Below are experts of layer 3 (counted from 0) of a mixture-of-experts language model. Rows are named router (the router's row for the expert), gate (a neuron's input weights, with its number), up (a neuron's input weights, with its number) and show model dimensions 0-255. Each number is 500 + 40 x the weight over its row's rms, rounded and kept within 0 to 999. Numbers have three digits each.
Before each expert's rows: a language model's description of what the expert responds to. This comes from a sample of Wikipedia text that the model never trained on.

# expert 4
Description: Common prepositions, conjunctions and copulas linking phrases, especially of in moth of the family, plus was, is, and, in.
router:537545496505480464513512523502521492501492551518499526564537521486530503474458523512479429468438404522486490558505520482530494501482477502498469502476542452412506630471524477456468497462511479497522495513493560502415468504481525546531495473515501566495512473511433480455480451354482538519533567463482483467506520529518529539467482503463446485429497462475514595436540431481544501516501541527597498477582496484615463429509530484559569567528519513552483516482547533493518561524566516470528573474454475503514483563453495480513476478440493440496525535488487466527429474497499471474506489503531507528543455581477444491521465561580487508555491467487475526506550495504417507519621481441477551505406468513557502419555515490478512459414495475506493487518537540535548418535522513
gate0:513516493498498507493501503467511473453503470498586506482494491495517430508500505499540524484496466502412482497510432507500496560495490497511475549506500490498521513508431503436474500506502553471550538408500589505501489501499479499500474494524507522474453481501433458564497523413500525497417555485447500520477502496497537485552459566439519522508506479552506508530486498501556510376488321530493480507462492499501461509534565496468500468512499464499525605501555517477390586500500530513504507517505532524508555493540458486503508503517500499506489502494501525505469503491500458434496518438556501466502503728493539534480497510504451477447513581504488534499549488500486511507500383486553499449502495511539497510494497542550501506470461497511621497495570664510529530499526500
up0:452611484435494414501508506511480504487508479534516502449582439521500495506470533499523497546489505512501542500498461495494565508524500501543569608476504530499497477568440501490447455499502600483386501472555507483590545500502501508546517501480628494283499459545500501491513547501521453501468439515484496505442516473531551508498498482438501493544496457530499501514571493530521495494487484444526510570498496483498556512492585520494467503474537492516479500431510454515484499578453522505542512566483515501518581485498487483504495449463501521521508526480500450379501500496465501495496489457528536499418500525554508490528472528529437464477499506475496500462458561504504500524647491567572489415534521498493498504435503534446488497503509501547500504465470523535572442473525551

# expert 30
Description: Forms of be, also, as, and degree words more, less, most, often in comparisons like less common, more slowly.
router:564538533520457502559513522476543535468504502549508478518487570488454478492438506486470499490484481558468451594496523472463479491487517553493479467522518382499496542493520481446426567477560517519541517540487547505404464473505479477500458539450429607538507484519448518401473510449478552528508545515467475475572513514526536481484453430443480528413461490501517533447530484471541469534464491535577489536534462510494507428470508414563555511525493487528536505496543497520541535540537505587572496503466508530501423576476493490560547509491494471535514501470463510539467427472476464436488456488514523461505492557462511465586533523579500522562580459462506542472581478553447531531534495465478470473424518442509559465513535556512494424409477484448487489534500500481546495495500604
gate0:467507487514478442503467348527495502520503435500501498511502499440491502484420498442458500500501495495499501521544492486485505521510543498497496448494484503511484437437538500663400489499480476540532510511461466525493489489502547523560495499524483503534500484492479482480444446503512505472503470520452500506445509520510473484563470541563514485498434457531597493463537546500645498482350459555503471505525505495447519495485469480530491495472448504411445433404496501495597509519568500520498565452420579495501473502463494484551499571533398497478501510513496515564488497479421494544551545490524512453465537499536435441547521499451513429547498549497495520475512514507500523461495458504486495492608499511505481517506440507595500501497504432468522536540500517528593490500495457
up0:548497508447535495446502615502483508429505514389501518480430512526461479487487482491502489441507501585509454438495566450547430502513519494469497489476513508482469505497598593456420495510434494493436506491459544500513575501458495497382497499491439607497501486529495498503499492508567505553456486525573496499434525524514573488504496475503500451438534499568445466443505469461381507522590521499506556479504504501528506531465542483512506487538495556516500571439545570505402488502483496357506498500530458508451589577499482447504505502450507435564523491585498453424494473520500512460343489528494500521520530493493439515541504505550497464469474564493471496499489490526457509502511509499516511497498500499491483486482492492465500492552466496565512561538522501499496502501525498

# expert 2
Description: Word-final pieces like th, ing, ed, ated completing words (seventh, 395th, showering, fitted), plus ordinal words like first, second, last.
router:567602585539504476491549580487529518430524519500544480490524546515536489514494489415480468428463520542496414451484500479521547491464535532480493500552558426507487519527594459415471509476455538471544550481473583502471502475476518493541478496501465505451468495485447419500469498474470497513481524468514486472559479459504523499485502426501542522440413505456469549552495479525515522508586419493505449534485472503515483471415497465506551478500547457457546603502518583454532487515524392561533532456462507460547434489479498564584485494492480476503529561487503454504503503525506525452543518551517504484529518545461464498523512569504382544537559514531405554548509534552498490508500517429498492488472498469542511422538456542534522479449435549497466476504556479531508545443443460
gate0:535471392483495390402498473498541492497519412500490542468531499502486498557454532504483495502496501497514501510502449420583554438508470482509456497504492492503434501510459506481531498500546496500533514524516486532529495502478575501502491550498420465480467477480539529513500503479518517494527520431506493522448519509485473485498481490606502515482508497494501478525506506555506506485489483451507545500457480489488504573459449529495505469526500538504532500522471493398500495548443577513522459579501485481492388529500469479511554454487499537484494529474507500498478500524496515511511318472453490509529510516590496500484538525548515482533536521455507499464470483464528505502542684522491428495509498505655501488492540482485557489496610466393474500497480484502482547479507351
up0:482574497518506514466502499492536448526411487485582503626516507505495519537521428502527516502497481515525493497486511489473634501502493577636471503474539519490497488608378579497510499463557499510522551500537534500546451533500469496501490428480518405435472447495486500453520510518505492544465486621509499507499501421497563550510500480499531504500527526514502499509416479497490467508484570503515486474451500559545470530493502435436471533499508566531416512484517533484557495475489496501555521468467493517496495553554502516449501504408478484383462575412513495495514501490523495496504543462501494412504467510476602498504539488501475510420439458574489516502508503513459443452496483470547559501540446507482500483483497514493532459477488500491629501500570457471504536500489499

# expert 12
Description: Function words and verbs or adverbs after a subject or auxiliary in narrative prose, such as to, attends, already, quickly.
router:525498528487530469493495573478521502521485582462607509489501465495502441558496516451461508523521522538536442517548469467498541482474525569441469495550500489501495495539467564425483500488569492484475507520415547502410541507492542492540436499548435529517487454474494491508490508506473617508503548524450501498475486519529527568478456496448587465407498523516494455504541495486511501456549455505599467457478520516508504522414532558517491493518540513515482531562598506431506537538525494518533530558463549492544453511476463516512502454443507488529489496415455456483346487535439469450503527534530486487460499524482507482581519605535424447486498462437475546509531530540474498476563538382419451523461495502513473526512440527526476459500455528485516460519499507574540521539510553
gate0:486496498496500470505606490504514512537496512542517506521500516494485501503492500508510536515504489492508446499690509500526540590599499500545475445479440483508481477518500446487502493455439410460559550529514498494476480514494513502492503527490510489492510421506560461650481470556542487571491505510468488516521496499509484532546558506534438492516497489480482546448513476522516476498473504516477513505453444517493502506458499435521491513499497450511479566523541504451539506491497376467493571498415496514539415427501520419472497464467510509416487499458517563507501447545533456439496463348419498529497443523499478506454496499428512497525553500487533516466523502486502515472499475501477648546520469498479439502552573502593463507456555508527530509518462530526500575502487465
up0:472502490500485441475465367472500467515498548513487487495581501524497471516499492505569491486428536502496473498439516487498460527537513503532523524465484510477549483517533518494502488505492523514496512536503499477496415476518493494555557493498404513500492515427483509571494508467490465504542501496507498515447498508518588437497477504506542502495547497494560422493413499479483472533499500506452498350479481521537458450580495502583466505504509494545547472496521529540500497449509534498499496522516344522488499495543526485408500510507442502498444528409510478502488505553353394540503491500490488529496525483491485556491491502365497503499501503515501553620521489522519495459344486545492503475448545567496487469460499517515611544530498524514503495534421475499481508516504554